config.toml
n_layer = 10
n_experts = 48
positions = "rope"
init = "normal"
warmup_steps = 50
schedule = "wsd"
Below are experts of layer 5 (counted from 0) of a mixture-of-experts language model. Rows are named router (the router's row for the expert), gate (a neuron's input weights, with its number), up (a neuron's input weights, with its number) and show model dimensions 0-127. Each number is 128 + 32 x the weight over its row's rms, rounded and kept within 0 to 255. Numbers have three digits each.
Before each expert's rows: a language model's description of what the expert responds to. This comes from a sample of Wikipedia text that the model never trained on.

# expert 0
What it handles: Line-initial hyphens, colons, and opening parentheses in infobox-style key–value lists, such as "- Region:", "- Box office:", "(26.66 km".
router:140130081202141125086142125131123151150142153134172126160129078142138167101149151127146130097149077121160089132174046108103179107090159107129168135128100111152137137083094157145074083089139080195127126100137060133172153101112123120137189173131108156147188128096114071103121147133126182065115150105084145101138160132091113140148134147210061082073121151093122105124105172101133092090090
gate3:142175162180102126091103139156119164122154138154202171161155091126089144152140154110141143138122150145090130183171118119096126138138150105219105120111124093171088084144100157123158132106124078182123162128158083071175137084158110103088134164155109100135139099114081138116145154069201119205180133129136170091198151107190138143043115155102099133157091142120110099111121124143103090128148
up3:148107112111087088089161179165139061170160131124174130168182084131081141115091129154116130090175187203127082162116078181099113175112165072129171124147164079076128102118174119131151123123178121164109076123144113141059113140086107150135139153101132083152126122122103088119063132076113161091202112134160103164111091080072151119116154143109103172101124107082140109129133100113139137143116
gate4:089094142075116108078117135090173166111139138091127097152071103110112134116119133090142189087151105127081144137153124158089125110111097128132122096111181132122134154113130190179154125133107079145058094097080110157145086191123162192143137128133101191062162148087158137132150127119115129106136113121111082129169173083144112144080152154141189147104130194188073172128097184075084163133162
up4:161060142116127096121097127165134140153114101054102115144098115093112038132137119150097097169185096094075192105100116156116140112142089134153115081147145190084081094166114108112135114134123137132061160098156176129143118143147101096163175174143125168155159119134097180151093179136135116177141160122085101117177178103082179155104117148115107151089149145116127064102159190156101174131162
gate5:135111071097140110138146086136121117087174076131181134120166112241168082137160190167121146098048137130128100077117115121142150141130202116095104106132111096138129075118124087192135103163122063115117120147106146137149141166160111117092079126080107138104121110092141115113120102123097197081185162163157071095126165113074097173093135125133101074155094132127124129124139082135141174127134
up5:121128055112136151124144148152144139090167097165136128098178107193195108103175171140117127152152142089150081111115111097115105160152159114081082138125120082131128167119167097145162138139125110142099189156146132107098116140178103161124145106074151110146184083103193131096180109132126120063204127108075123143123117150114048209113166115109111132202133138070147105154077127151138157102098
gate6:140134089144103171140117093167153202129169145116144106158113134141105140148104168120119072146182150111122116138131085099089118061162135139072154140103157127201123126099145163130091184153133117155081158111124108165175061124113133081100209180151091140063105193133106169169108142135054170132095159072149133137123127110137100137167101147153082081103130086091094095163145174128094111114133
up6:105168175163120101110112127099161157154126055103187107125103096139072076145096166192119108140071114149145101149111066110122082134114095120140160134110154086103097132143186149131150082149161175112101093139130097124155091147100131110105148077133170096135043144131076132121080206122142178144091131097077097116150128105098203070081137179118156106108081124134151118149142151083116146130095
gate7:117140079115148181152104130103062136164125187088133150158102111144082107113113025106077089080121107110124158129125108125059111132153168146186169140183136075151042113088133151124128115070126135091151203111093079097159154181118132156107107094127110154128146104068149148140136153160082155137113135116098105121163123116107113145088141176160113116036132123103108118118145111150145150094096
up7:149172126184163156197168134119129167111123130079190167126115092112101126162110065099112134137132077130110156176125112196118148125133074156093177097135132160098106118120147181106130081149095085129149086116167092087126107123119057160140123114120106042122137100114124153095099191149122082164121124135125114139115104056146146142073154093165133127112062136135115085117031130120143134092083
gate8:153117096153115136132058181139126138134127142113176103096073123102087140087158075089196112112135133132129102150197110165157093085141113122095108164151134126139148084095105105145104064136150124175130119154171076128134198135151082109109092036117150057160096141098114129172121138120106110102070111196141181141116135132161100073139131123146111104158130096082109198083170104160160103130104
up8:150157101204079155167097166132157106080165125099132171147102183089153101047179131116187116091158162136141080115116084144147114118134109101148135143177166094123090116043108101128074162188156141125160128085111092104108142143137133086166097096126149076120094109130065057157102119150150157120108156105124154132144139125096155132124135096095060120049128115176090119135115125133159169119095
gate9:140094099102076141183168193156113181099083165109134135141130116164124151085113097151150094143101127149180157124185133105136166086171151173069179141090127178158132181113138110145129124131109106115148139149123135094067171153179153122117117103080095144122151111133126115106128086112085091150107120115198106073117106125123100074148188063176087174092080091134107117179151149105186084085141
up9:101155077192150159087111115043141081093172116152090106207145107175116105084110129088125135170160142094138075120204113167101158103158132091114189114135170153148120118121155079225114123128128115121161135142153123131151096164066120078104135123107167146123148109115161136104155100151126111141123095089155093106124107147100091116122160106139099167103133121052121151115114115103174114040097
gate10:132173156075105118154133069126133121099136101152118141152099111157121131121067105102137139109074160164164124147154108186137105182110144059139133114122139179129104170151137104144112106160115204173128080086129087139253143097054137111132171130152088167111111108095153162092104156131142125109105127092100172095114132129160182098136182137164118173146107079079080119161146166136098127180113
up10:157194149083133083145101113074092156164142093157124217084093193147137131057186175122085109092111162101100123146155082166121172107103131140134122102127111120111120108144052110080150096123143100108125148134132164130118158177130109128098156154144147201135148135152116081107118167097170160158090154164105160106077195065141141144171124158141134148132147107123093117185084158120103175171128
gate11:099131107155147133108165178056059199159143126087105099152100103191141095074183140030146156098144139132183087089136124112162139161183080108156111141141125111129082106144140130124115096088095093084136084090088199117104111118125135098190108115103101128097159131125125152073158117172147124122110117107111140177153121119151148104123087113106140194165126174130151153100114135194146073131131
up11:129148089090135115094116115148172171138106209126105091122138117188147093084075132136072119138100091131181104152166152112127173082110176112164076121120197124158081113124152123104126126142128145112136143113114160179118176107153174157138103121181196134115128184080123082097088098121118120115098143103161197078154091112154081144188157159147181145129150160185152118165162157137146125060160
gate12:104065131153144075146126149171100104133129135097126153140073128139111175171111126106099148139126078076082101126143107121129158089115105094137084090165149109151182138150127171193153042070140199087131148116145107142134134073134134108161189128154121110145126102101142171141151168135101135082089058123112088054099095123097108133118119127080152137154132091111102076194102144144114105190063
up12:100059078143113123129093149150129149104213077136139085146136194143164155060139141118107077080072121131120168125067142125083125159135164133205158146153160086113109134107099081129150132099166123139118129067176120108093141087134138179111188126170021136120136134121162113132128132125098136132139163115135204112116107126093130102121109144132134118163124102055080078151148157106160143156139
gate13:115144075130103167103157120115148154128148115119138135094150104062081126100112094110105150125132114146148104101142156108128082152165117158156168190133175125167241083110105189184098131188160097125128152128138116076133135132085129138151113135130087100116164102175103150098164185092138127121134051105069090101157150157137187178101147113141099139153138067082085117176128129114104162106058
up13:147152095179074094122130143076137155140119110151127167142177165113165125137157072133132170146152201092127141130118148111167204092133110124100097112096123137117114183142105165167124146098126193123166091145140157151113116141112086169107111159123140211116137164106134120120139153111078111091088167076164119179126127068109123207187122139046109109134100154136141062129122111186182134174111
gate14:106151175152134040157048118091143131042157167161158090120094090120081192098124185095128135115098137134129116095158104087130164118111121109108121155160118110133105123176100110064119094104175111119114113109114163085137115151138117061131149128130091117080147083152137185190157147102166116116241146120126130103175103119162170088098128147127102144113135163120115168089130092137091136168130
up14:160155119108165111097147182114161111082122162086079126152163142168149100120156152132166084113095088141144146123163141143149109102190144146063161126120087156118106104135165143136119087148125106118176093180115133118147130121150095102132117095094107124109129124213119111136102180175149212110104175132171161116170109090071129164128088079100169144118120113207059171182126099172178148188109
gate15:125109116142090086132168143068162166095057159133122123087121116150150145096139182079117152167151109081136155183120163181091074192123128117175142109131156128093108083141119145108159165104157107139175101110084117145105106113198173148101177140176098107097149074102142118139094170107108172151168121165145122143226128098115103109108195157113115146162172109146101058148082140118170122127128
up15:171135106165151129202072135096154119122156160188109127169143126102142163118138143121095180139097150091101115215137145167099092126114116117151155139082120067129154156135118104110097105024087169109140122144139123137127071131178128147124185141121073101137172168154139145137114145184092118165165089151121112110118094078196117143104149166133077109167095133117098050141093173147134167176133
gate16:123217125149102128102083123170076207106120130123121157137171135115107146072110146100097140153142088123146147121156143055081146185116095164137073150140108178122141132114094123073111132090130148192098138127135086175147119123122143075103169126080035145160115150169059120111125124091097158097078106126119096128151167062072155089107094145133145149127145154120149109174097148195120117129126
up16:183132066114146070117163081189126183151131121073098084183139116137117112162108156090163147108133148156169099148135154128088110155129143151150109125120130156191164117095136142152112172137142122200155077081119139147138176124080126135097114159146102139126106120109110117124139138108071156075131203105120083164180150078137083064152150135139109096124111138106115127179083092216163173109067
gate17:129134095186132149113115097122188155163126134209169135123128161166109140068114120086165175069126099168113072100182100177139139094127146115119135146101163086152176115138142065148092108182124112147108136170107065168095117049123132172141117157116102109098169105139109231113102125121156171173161180136121150138162133119156191122108135064137114177147141109147122125104115150111146145135078
up17:127103092152113115152133154132129073112140134155120122098121189158158128107177173125114119138159097139168091077080117130118097161078087145148079102056154085138124134078108145140122121116113109165130120117172127146172125134135168091102141152145146092087174061105154133186144140103163102138126166180177019117135132188192136122117188139136148152166077120110173144055129126073101129097081
gate18:110210162150145124182115080144113182127165137201163177107086077101127139087087129139171086139125055118113125124165103140139118100153112096172108150093092105127103163151057137148147154133065156179103070121145188152130136142128113143140136198147139104120064116125157155106094139129122095155169147144143124130177097197101111184123179094164101100144102149096116108140130098135079108179162
up18:188149102151090130164143148130143175115189184137127165141136120153108108133156134151135125172092129130172110140153097140087109076166163102064125184080161119137122168101140056119139124134136140123083174133113108083127124184090072110112101100030113151193123187147153144145157089149206100157116085110127048097120133181149134129160091140127131195125132078127119125096142165141122114096147
gate19:112154078150166093121142150063117113104086140148167140150074113108064181120092119116132120083089142112060113131123095163054152149133147150155191172101150176104129124158142176148114148107177197140086155115153105109164155112124097084104178158103080150165076120138145066092110133082101133090147135111113104116123162108072122046092119114151082108116102160152140146090091112107113163102071
up19:158171146143134114103173120152137128161154185082120126080164138160117223134060113161114082094140076148185157072133124116096165115141126124127149137110165189126116153107175095118151130170182136150044096078131119114168103160091105111104159214158092135124202179102167109138149121074154154137132090128092086143114146158129070136145151097133137080128112137154148085161148153123134123088131
gate20:101146089121155102112163119143139126138129113121124142128199163121146124094130163158172167110159137089126070115121144139134164115131153154078097107097153166084180121109113128134110055185135085146157146066124073172196172092125165135191131048125137134191151136103180136180152105102070131112130113104127095138091114140167180185145068111161148109101136063118135139103191110188139101112110
up20:108106126105129128140154129094107120161169098119187128113138122124106102131130158188097149148199168150123170130119141161136073171112144072154172156147092146092169133154182107069158102175130085128165113143166145153137108057113134141162133145097068155119142080163141103156118101179111124163160140117132153146205153085168078110145113121132140106146128177157186106132114092138044233101140
gate21:180104118136120088161108121131119142166164167096139141138115153060063158109134103119164161118156126109132093113114126154151127136120131139145104173175121171118192184180123130095164173084142137112103066068136128139169144067102152140131133136169159139183125089154101160199140090109067146121133143145090144091149172147139111089126142174164218085110181149079135070141114044156119123129114
up21:149134054137205133108108160089112121072158097126176105113136097095198117153105133073111107137112026130087114145124060111109148110115086143095176143089130107190109140153122136136098158150121160133124087133134095116099110089144077121146117131129170121158158179110136148183168173190133127177040148105112106096140127173165112139093158169178137077122128145086140125091139159160120172141129
gate22:139169126154047146101165111126098136119080157167075152097082138162070148120216093136135120092108177132096081104081127139133146167097141147130111216145117111144138059151113079153122113144121086112088146150140167160134063172135111177122102141178104115075127101148142115105177115107133202152100111104112202113097110149081144106110161145137113135121167127076076089134118114107112171099105
up22:142150128156118144136166126136161121134076070120154127115096094121076106093088156128090135025188139099125051105131087179127146105143151157139135148122144132137133098116134113120134074110135119116133154140117167162066146201062113111115096177149139109080168114136092104105123128114060182123119071191115159095223112146069140152145094155135087154130118188096093101094161109116126146120132
gate23:165110166085120191169101103109083146104173135140135132109089114138105146078137160150103115103143046131166128140136076138069171141104168141099046123104165136146128121162111150095126124128115089124158143090072144126128122155175139089067066134123103088137114122061083051133122124154109106207106135092100077109133099182142155136100106175141102175099106179143129124123066175133130105174148
up23:092118155175106129142135187148098130172112078167073109142097157152125113152145160119111161078097167092088089160162113196113121125168122145169145085112201125136157145107104171096157130116115073159122154158134144079133139147092073100078148190124142081183182157120147141104082092088141148159177149111114080120070140081114106104114148167086092121164158108095182154165114141175093184124146
gate24:113153080155102130079119129169137104137164109086138146081113163104115171145158114175108147168174137162115138122128105169134144164126146151159117155193156102166081104151103046178118096081168076098119091092129135144089119145108113112182118132132124148139059093171084107088136125160140159143199127132188130131196151112110129121225132162153200078114155123164173145113162134129078103140113
up24:111116145127110047140095123134122099148118101115132155158094207176107095126103108174124129109141107120126151159151125087138124152157192110109150121135199174165109166161161128111145116179121157141110123055081129160121100146152068142077177192134127206112133051117153057114207133087148122099156112068103087124167152143107062119103161102151130130121134097118170123106108122160121092135097
gate25:107135119161128132098104118124090084147141122173152115137109093081106164153140135135163132092144142149144124087158162153114151053080106158144136093201065086156127105136144187175087127102079150180078125082126170151111138200162182124123139176143105145154156092131106110127100215135151139129098142127109177071160084135160172097105121062193131093147149160116103085142188167125167127136148
up25:133165151077128105120192121133144157113167151145133141137175142083136145075114077111073148168079193130101114144093149135141163079183139135127140169120164165069129174165094200144138126152167115163080086120128100168111137137100106152140125069097054181114125097116147074106169087115111164125118144133120150105100128120084157106100101174068125152129173069089135165109124103114164113070064
gate26:194127140121114078105166091124089137077115196154148142080126087057158109134141119156167118109114111084114086155161131133096140159155124182133117128086175073114168167111153096154138061131165104155139082126104123105132180113155078151113094149128088143173172155139143106168074123134106139197145132085188110108142128112156198120074092126107181086071135104094110139112143082133112152067159
up26:132165136130096107176151139091163128146126121153106104133128083069124141113092127137145175123089113150121106167161086130123072116044148101143097113155117100105153135117183164123121173116152131156084127106094099143077107115147142131121109154131118173136116140102086126179079151143045122138107152125084108108096101120134096181109206134241116081126136211168195134109105133143110200085135
gate27:154114083120170098137134127058122139082168121093136064142112105155135129109153109153117088136104150126135094103090136170087133180135129182138096173117159142137083149179077118080090104109170157156089117081134104104197176100187105110145125149089108154055215119160148107110202138102153179132123082126132141140081159125119155104142110094113049090136100124140123085144162183125164160131114
up27:157078117089081130120082132122089148157181148119119137113122052079133143182109128119085122100113140173093141137081080065119105159169146147164142122075126140140163098128110159137128132174094113123153133058181095191063116107128065116143137099201177155116154187131126123144127115143172125175130094073081106085104122141096141109096140134123138108127112103171092096105093192095098126064086
gate28:179200090132154060118133147116171122141129161124158137069074174142123138096103091134161137143152083075130037205139161107137150108134138108130202126135189106175130114141133104134081141133130129153148130154082107179145129157094115099192187127084117145144126059154104147157115132130137146114144127108156092117096197115148111171209135111183137140094079149154111109126139078117147124118085
up28:087140147129155127129131114101084092193171120142126145171117104071138100163108175084156164190078143081122146130148131120138126145150150110155117131128122125101138153120142064163138116126146149151135170098127106222169135145109125184141172171111091167156125080117058151143152075143149172119110084121097100130060167109108090108114168138105144185168135223171177142160083112115187113139096
gate29:116129167146106143068135123087169103172096146097096123100121124113185130101104135163147106112142091195097106113148134127100100110052155135129106162097089101094184117108106124180084183146116128170211063136178134088155194092152090084138161117091150164127121175069138129099148119112094099071158125140124163126091105125134134147179084121133105065066088159115132077128165120155147149123176
up29:124112125127097152140146092144109131144101195093093135136118193135125131107146116122119096113122162160173093165159121137181160153109110148123156138151116134141071183143162163106106115186152166151141131165041151133132141184148118096131185134135108128128199159154111173113125122150086145136180182119091112207127208112129174128057161066121081088099117182119085157137100179188140157117126
gate30:073153081073136162165129129079134147075147142170186087157106136095100132177087142090129140056175118162146126172117142107161141150144115154165129169177135173102119140080079143179147111122135107147140090124136139156127095104067085116106119125145190101106139156147106123116172111069092201117074190122148131123125150108071162141134127068153094166108168107100200166139124102080138083108136
up30:122113150142097126156163111179092100156204141073121171096122121074102172122132178064099112112161136119096114154149090119092145130096184154153165166104164136127142114107152101109154182090199022145151126121160113112124091090132145110136119136163106131094145152105152085180143140133063139108097153120156125153117178203087172076155135108081127183093090178122141123131126118076146113136171
gate31:203144113086138165087160157142126077097112146108138081137099153158076164085113106109065126130125123075137072110160128107129155103143130144091072133116119211112151181150094074141082074123127089131162155123150153156113160090102172110117144142083136088117103119107136116175153125086149141134128137138064106072114176107100142102111122156102128210111100174087122105184100099212149085123144
up31:164181107170105118113164174151107096083106164058103117152075190126150172108130142151089178165132088163085119062136129118154184122130165103110109116102137168149109146083139162117127110152123105129120119078120179103160133111157160135123194135096152112137123114130204124164118162158132174097115226150118113106097146134045112157136149156103175153120077173120141144176101089177147101176130
gate32:151127101100077110110160098069150117149072145116165149119130149126191165115138114140115140134155130114147070157162118153199184118118159177195125116141103176109143146172102129122141151077110175137107072096156076105191113168150148133186142191138099144070127094116161121099175143165129124128098161144047080086153156135120148185075167141124129114192121089147097132143113157078155093161136
up32:150120202163109142125140139093091196095168162148063148095094111128167080067105111130110194164125139138113109135063104126200077114148120077132209150121110106122123161111127130124142148133137109103091150095111158069152124141076059105136121107121113156141154140111084106178076142123156070095047156108072141136178137167129098130127157131137089183141169124114165094134137108119108083154131
gate33:165168192107131091144210145134113123106164164180118143139118139158148118086130091159137143116116077116147094147202136066101145163074115169145135158166108101132144113084107148116151078132192105097101155079113149070108109143100127146151184176128095139175160175123185082197034115086106167122155080146078114125129165112161151113109170127134136180115137128155166128112113144137168123121116
up33:124095079199075091141115114139148157144113150138073150139176097181158123093216139080163156080146104156071126162156160059180141128124104167101168123171129082158141126146069139156158119130122131141072146161138126139148142134162106120156195152137149090146106080166151078110125129169079146170155090202105117165112082108134145112125156105186175178100157095110109118097137129115112135151094
gate34:156165060181138106126127174150141106142086194130138137188161150140118200094137160175151141098173088080156119186157152197168189095102104148114146148126124067115197178111149089111108128111111158080136130124107114143159117140160151089104132119097048105135100121108157074138128143135101186100129108138158125151092152126146135159131123156155134051183063130168102123191137113122109131120144
up34:163108195133093092114059131170107119135065097148051141148185109117102048123126114083143162110111171098152158169106133128098111090156133157115125107111142127123133135081104116143088100168105121071167144131150092111124108104102089147095116069082116140074159120172171095154161232085123139115116128142085155125091144119121170149074136117088089146091150178145144129117143069118125197138134
gate35:143128140122099072145074155108174106148145078076087176116121142135179121077190125110144109174108109132027138100120089115110094134135148105144170136113112136073084127102174101122120104147101112120166134106135111172184111111210144170127077113103169154153218150198135093139147155148180120094110110122141168082146056104149163166128137102130123109132111169148150110176123115119164096123170
up35:205068117116101174143152161121043143169162111160069140145122129174123135128153126240112196081055112153132126164117104149096126152127092110130066146088110134101084167116118130093170192108103116135155135145159121175092157099139087117126155095121101138105138125107178138148132116097123139122107087113151145081184089145033135171143153122154111134108135108149143100083098148143114108101115
gate36:165068130116102139105161176207146146111108157119111108044173067108140180102097130109121144149159137125046121114167088154160118126151148092149088071057116095106097095095112125126095118158154095163131137098115142163125188144106124108114160171110100086148129130181127099110125153138086137189193116142058172140108095182144131183117105105145174159142162171137129072131113157094117147112152
up36:113111101141189206121097105156104133152162192181120056061106088073141128112067199122142132109164159141084135134152090094167121124140077104135125114073065102107104053176120164116132123138144116180112111096097175143121154135120167188144173164113163145090123089097128079110174083127104114165117130133125075142182122133166143127166159128158120166128163100106139105145126109138089148090107
gate37:092117125137084152147211144080115130157127126116130169143100128113127161068134092135039093081122126119135094087136103151130122108142123142137109137115127101164176101142147136156179062078091118189142114112118106142118153058104101131120092145123070151075099147181205117035121176102184144141132157161100122172126109180108092148090148123099083112153149139086132164087095108107124181110152
up37:107185175096099184138130159138116134133124136091173126110118151125159184092107082179063080148145126096147126144164080146092150129156205175138096157138164129156185119132150145110158105070199123167143118157153147136143137129123108044102113112136088174121111150120137090135095185074204145146171115119125100155179121108148104122082107145081084148097137142117061110150096106139080174090146
gate38:097063089148115090103129081103110171096094085133139180120172098103115074168140105079126100207111105106094139129115135110151088167136146113177156118061100164121071114117140100076097145195176139089139126148144102106119114161123125097089120166178098149175095138172052079107120129087115077100125145099153179053145145146125118106171150140081147103074162081153135107137132110158092123141135
up38:071113121096098110171090110105122087180157086079080052167093104124147092150132126189091154110090115191113117171123124116183121122156095120112131093144106144080089132149119076115124132117106115135193133131143048111063161144149160162139186107141152129138157169124083124162078124089112170104132144205130150132099123128125140100139119179107102100198144111143155068147125171097139091116190
gate39:122191159119130111059131127158082173151163100115157168126075142112134185105165137131132127185105113080097145133113114109106167096190082200147105143079115130076095085112084192087126132124117105111102170132162096125084159141118156148140108104189064112122155098079081095101122135108123152151122099112138119174080105084090105149092160185079134127118089091142161107132178113188083158139106
up39:119123155092122125154093106117116168099097133101107147125124193099092140117158138081088094140031126106123152202097174060127170084133116193147080069180121124109097153152174108143113167136148094102134112081110180107104096117133145170141107116105121101184091185113176151125104127111116120098099093145132102111081083150156145072086146118154227096122096159118176135101131127129160146097100
gate40:127152128139128130086128147143199117147143100125103120118101121136123148121180056136102115059133116096161125164090134118105123140147126156124131154091170143143124134127128139159086085160206107129121074084158127149072170163162138145124133106108154072175118136064157150074124140158118082162125122119052115145157133070142095123055143132121109075110151170052208079178140103159061122098152
up40:166103157126105112159149160140154132204076121139056064143145067108173126113122092178097122158134210123109147155148144176094127111134156201177128154091182109128133155132115145174102113128113115144112182132120134131129160135138137212166137134136129133131102155135171151135173134118197167101129181042119108188119178125184166176177119136141080148116136087110134117131113145134100131093091
gate41:187082106175144187130168107120199071123158158111070075113112158149117158154168068114207130131155069109117140075113091118097137117130147140101113128126115120130109146095135149114103070134181110129196126116145141142112117086176145115149139152121112187096100134177100095158155084153115113174145163117069128110110076148148107108156101089095057145156148126094115108139072168103071145180094
up41:153148195091182060124101127163162151148146145155133094106116169061094116146121108152178129112153103158167085097165186121095116109057202124126134148121100126120148112097102109105102093097116152158205151083099151112158145148101092142154104064128036150154113180133118170152133114170121118154186115121102075087131154090130101122188163143160101140125124147141153119093135124144148106122051
gate42:062103166131109168184054071124112070092105062106123113101072168126128097112112100166153139162126161170097114133187137088043139171166143114096156136123119122084097107122108151117093142133110141167124117128137141081084138119144148101157194140111153164183080134152106103071081155109109148093150189118108141155138175129145110172122145108161095129192116094134064158105133082111135149087103
up42:096153150182134162136148103129047132172193133102161115100088167184149128103138166113108187121098168175071090083121105136078146160159113077109128087165095128077152145111058138115131085116173190155151108121151147173177156190096130153107126144116122139117147171110144136173140074084105144153114146162130167115169147106114143112159123072084137073094072144081116120115127095117104079098154
gate43:096176115128130178120125143149137210174117106126202190146166111108110082160112141133129134170178115136157126067131125113162128141126192132177131175139129082122155156069138128109134111181095153137173101102155133187137141143111159080179159128095092138110102171124089100142110097110098121133112153182117156182056156106113176091128188127190080155062130155146099128148163163120163121168154
up43:089131163163139050094120142072148104071136107073094115178114112076123114128086132198137085101129180150195173115074129172170119139159115125079178132129171108128089091165108092140180135128132115122097166079143164117138163111113124104128046136085153108142183119123154105083201172188124098107137111144105099074099141104105144176122116124154126126109112108069114143174105121131081111121114
gate44:077128148169132161090108101149100126131143088101166169105138152126153176158120111091140108140172062099103127134170127161096129125178140083085153074047176100123182160190086110174119106034151083127104103116154105122110134193165076103073182139149139152104155142133141111103174080187106190151099132092146125144143105154147125117154119121146161124148134115093135152131069096139149067106135
up44:157085137166079127111131097115093154113140149167086157144126090117108118105094152163135125176169112128106140100147129146099151088081174121149072205118153092151164170157110150082150133078149128148146137170072096122139145124170104072129149102176109212123179153137135126130153117152135153165133126038106132079116122140160125106073125021118209124126139091132098119130143166156137092119068
gate45:174114141129135150163118122173150184155109129155122132174112104125166140179057109121094149082131137086153053114161111096115175184134094219090157124142098097109054117097155136102090063113166097143105108135093194127184091105103134137154153195172103153119078127154126110170096142103125107070115122092142144124111151185156122151103189103156087114135100194132150108110122124144162112150118
up45:156148178161133148131125158140119101102072147145169145113150083153135155106076128186187109177123125133135127160138181082091077164086095179164122134073162160114153144151181069100140118166129157066141145198141144071148103106199068094123147162094137125143178071119112109114145121133140094093087180101100144095133108054110122154078153093168145133133173121125107108127136076174102148140139
gate46:111156134154106144112163052100123111128056199109177091112115129124130138142120094093164071113100135152092089128153107077151112140142154081123184085113159075124076148124081201137132107112160074186141110097143135119125135107156084129155191120142106164062178109124102076169106077141062136128116094141104117128154162103083110121140140095104072182172168121115118124156153165080161098106124
up46:069077162110110141161138058144121071159185066122135120098151102088155102095144139089150155142089170118112129155102163126148115094099137184126091134135110160115065143171170185118113072168088113132208106154123117132137105175134160127074147117113185098118067104116100175047057170140159093079140140136107093101145116104111109140096131151168133130124115139128163157163156158141068104149122
gate47:111151142186117119152139106156125197129138133179148109154147140102118167140125153227127165187100151110092114081133216097169114154116100136148136130096164097212150115143091139160095152143093110093141149113157118165141129201156197136121127168106114096126048138084085111081107103155174131152199116088131096140132107096175160145117147119137062129126129159103161102141090152112113157152147
up47:090162072153144130121146133152182139170111123099113128142106126157168116083125127083164103158217087140120091149063159121115128115058089102114156128149126100155186085089098117152090091141122112096161158082197117174175171127100100058104138170194119111143102165175096161118093091079151081167099163106090130126130140119121148115172182126154071079117156117097104149088111126096127107140137
gate48:117060082158133065109171097172120147094120136113154097147101106105170106092154175179147147117125058166148099124147118128120131160140176166102154121132155069136195154135152120123116137079204136134126109140065147125196146151077156177114166105138088120118045181154078104173147119124112172118165135135115086099068136124183070114116142123129125113093164106100147115165071150154089136119107
up48:145125121156122167108180117148094089181113162152115091139167134130094097132095129087130176150166156117132132125126138111131133037086143143188097084164105081120108122063081113124148072126174157085160077145190099150127107124101198107176175073126115140134128197133113158119143181171101140141125172131142126142059137099137096082197108121168148141157098113183140109117105133133151053101141
gate49:146164106134106155121122112147131157070120179156132109106108108189134131053087128079163157080130105157210067167177098101191154197093102099105061128112142126133152164139091149136108154119075066078104153080139121096131107141097110090126122151090159108138086120099136122082070140137082136127137172117148105109122125193120135151126176095107152091094155163174090141100127148109099154064142
up49:142177084083136114110123151132124101061124163088150121100115129167135101112123100106124115081130124161118067115075127129146163141136159195144112130138100063102152136163114106146131161074134138158180069123109130152113143114105187100160153099132153097163103081041045041054160128083153127060144138120099159088117126122121127124099186127118069094134125172128096135105099121128180098140103
gate50:158161137160148123127125138111121126158129159129151124078107129092110139091064119120175171116133105077098105154121124116110133100065174169152175124160139102123103108129156146100118153143113102164115140147208110226118113172068090057137109128117153109126184133128073109078094117101130086169181126143118099128107115065177142141186171165130160210084137077147073137116140135097129078133082
up50:157078113114120184066174170152121136152152073136110135186113084147103135152147115108119099188139072101106122109117149151127145161152055124145158185084153180118183172145111179172125161139105088140121131067137096135124125118103075111078225194161105150109146102128109102128123144129081117097091179054145121100086118157110112094078169115149079102128127082101124137149132113132122173138118
gate51:125131099164140137111105156114114147073147125138117085113131140111080180162131198084139160113162118124182098139090132165150098099141078174146136140115102067163151123105147125183113090053162142128107096111144124120187163148147092133142134157104062160119115194117179076124146179092116135180090155088102070147066182080136105093088126111173121084113094123109075153087169146110127078094109
up51:095121143162094111136133158122096119122175142070119206090125124143082132128137141103134120156116117120111127125094104098073165175078150089163158154142083144142208114123096171146152165111142124108094146135167082084143107145125151087105084167047135163121176091088163096093120206081111139137108112142135090140176148190083123079134132053183131102121134181138163150109112102118126173099067
gate52:142134132123091163076142143121085183103138161111147106192132157137139135137141117180104099113128172073170072091146109039151158080162130141152159075138128133176126104068166164088091125142162159106125135166160123053135122143148119130108166104147111088138083172109142112166138135094089086130150121151144129094154113132214112139194166184145154155116132100113120064164152122084187147072153
up52:159146086070163133107138119133111105086134132126168085113088106121120120147089155119165158174065166121150112160158092168157141084061161110153159078105183120156198108147137113167175116135134132110170093152130147127092128096107170117125100058082148134194178095086165129120179152178133102102165202084150169124091107113133123153140154104121186063166128078148155116162136177134091124132144
gate53:143118144166096184104096100115073101116165154093084074178113185139171115089147121123108166100122104116168038116142166103115136158148135179125104150104073131105121099089132088207144098117109138175180130193141147123121165136153107154119165156136129096137166169137183190134119160148119113125148170159099122080142073113130128055127169118204077161148123158139081133151115119096106151172114
up53:159145102108156122118169134119090198147130131136188161149114073115150110068097066115152081138124080150126124168104154143129117039111077141124094113110198183171140144164125115060129075112116150121111112104173146151115074131054113146098109168134110117094116138113115156122095086103138177149185163143159095173172146128109131143202123183138090126097134101108160100093146185135127120156183
gate54:122117119126093079077092108137112162148129126141109181159151108172131100104117134149080170096068120084208095163120171098122193160063139129184128127126156083102086163095082127097151113070140104147134105128155092166125193138145095145095151146125107173110123092140109060092128150143116087082100201168102094111078169131139191131147130138121050147154097114132128084137115090085119127093122
up54:109151142122090079166084056121170143192129154072117089125109120100144102145102130071116118156135198104120124182112126164146115098123117119139122144168139116125118105077113139148178139169107148107122088068085159186129080128155123131140061146131088150115091173097173123138147124179113150140099130121059077138146091157124144091099123115188066062163143088103085105132143079159135216120120
gate55:126158145132125047101175161151193105149136145107130088052127070183069187074157120191119161156084058141098110183142130162142127131137094142106071130127121082134157096106127133160121120183129093096125128060112164143103113128146172072143128133118081140140142128118118112106079117154117158117150086141153050134121107126102126145072158119088167110110072147105086113139089094105125120195125
up55:129125059119132191156136127107124132145095142139165160181165145166139156167122118141136183131156182061178128115125123106141183160093157101094182148122139073159152135153122119097090052146145095137105147092108078095098129059176111103115134184099117120123168127071175134182107124086102167136164153128160127079121168097177101161161085143166092126079128115114107193169095116186150129102131
gate56:099191085115127102061135071130096128165093147130101116121125151136109125121146105113162200158162126130108169064136153097126155153116149131119119091075125127185101128073128072157123105107127189183132117115127060120119088126100124124166139136087070116092152114133188126138020081081097068097121130080118117119160113106138093096143116162051109098145163118105174131103066131135119118109093
up56:135133099100154113102158115122146130073134124064126074121136134103144169135175038117107120155146101160175153096136133118139135176157157130134194140173163097170115089097153071165082111108153106078146073125091111115136148116093153083123088131160112159099093104142162157179165134133189102118158133192139145126150137142077100105134113192169108058122185067161163135108141207131116161127103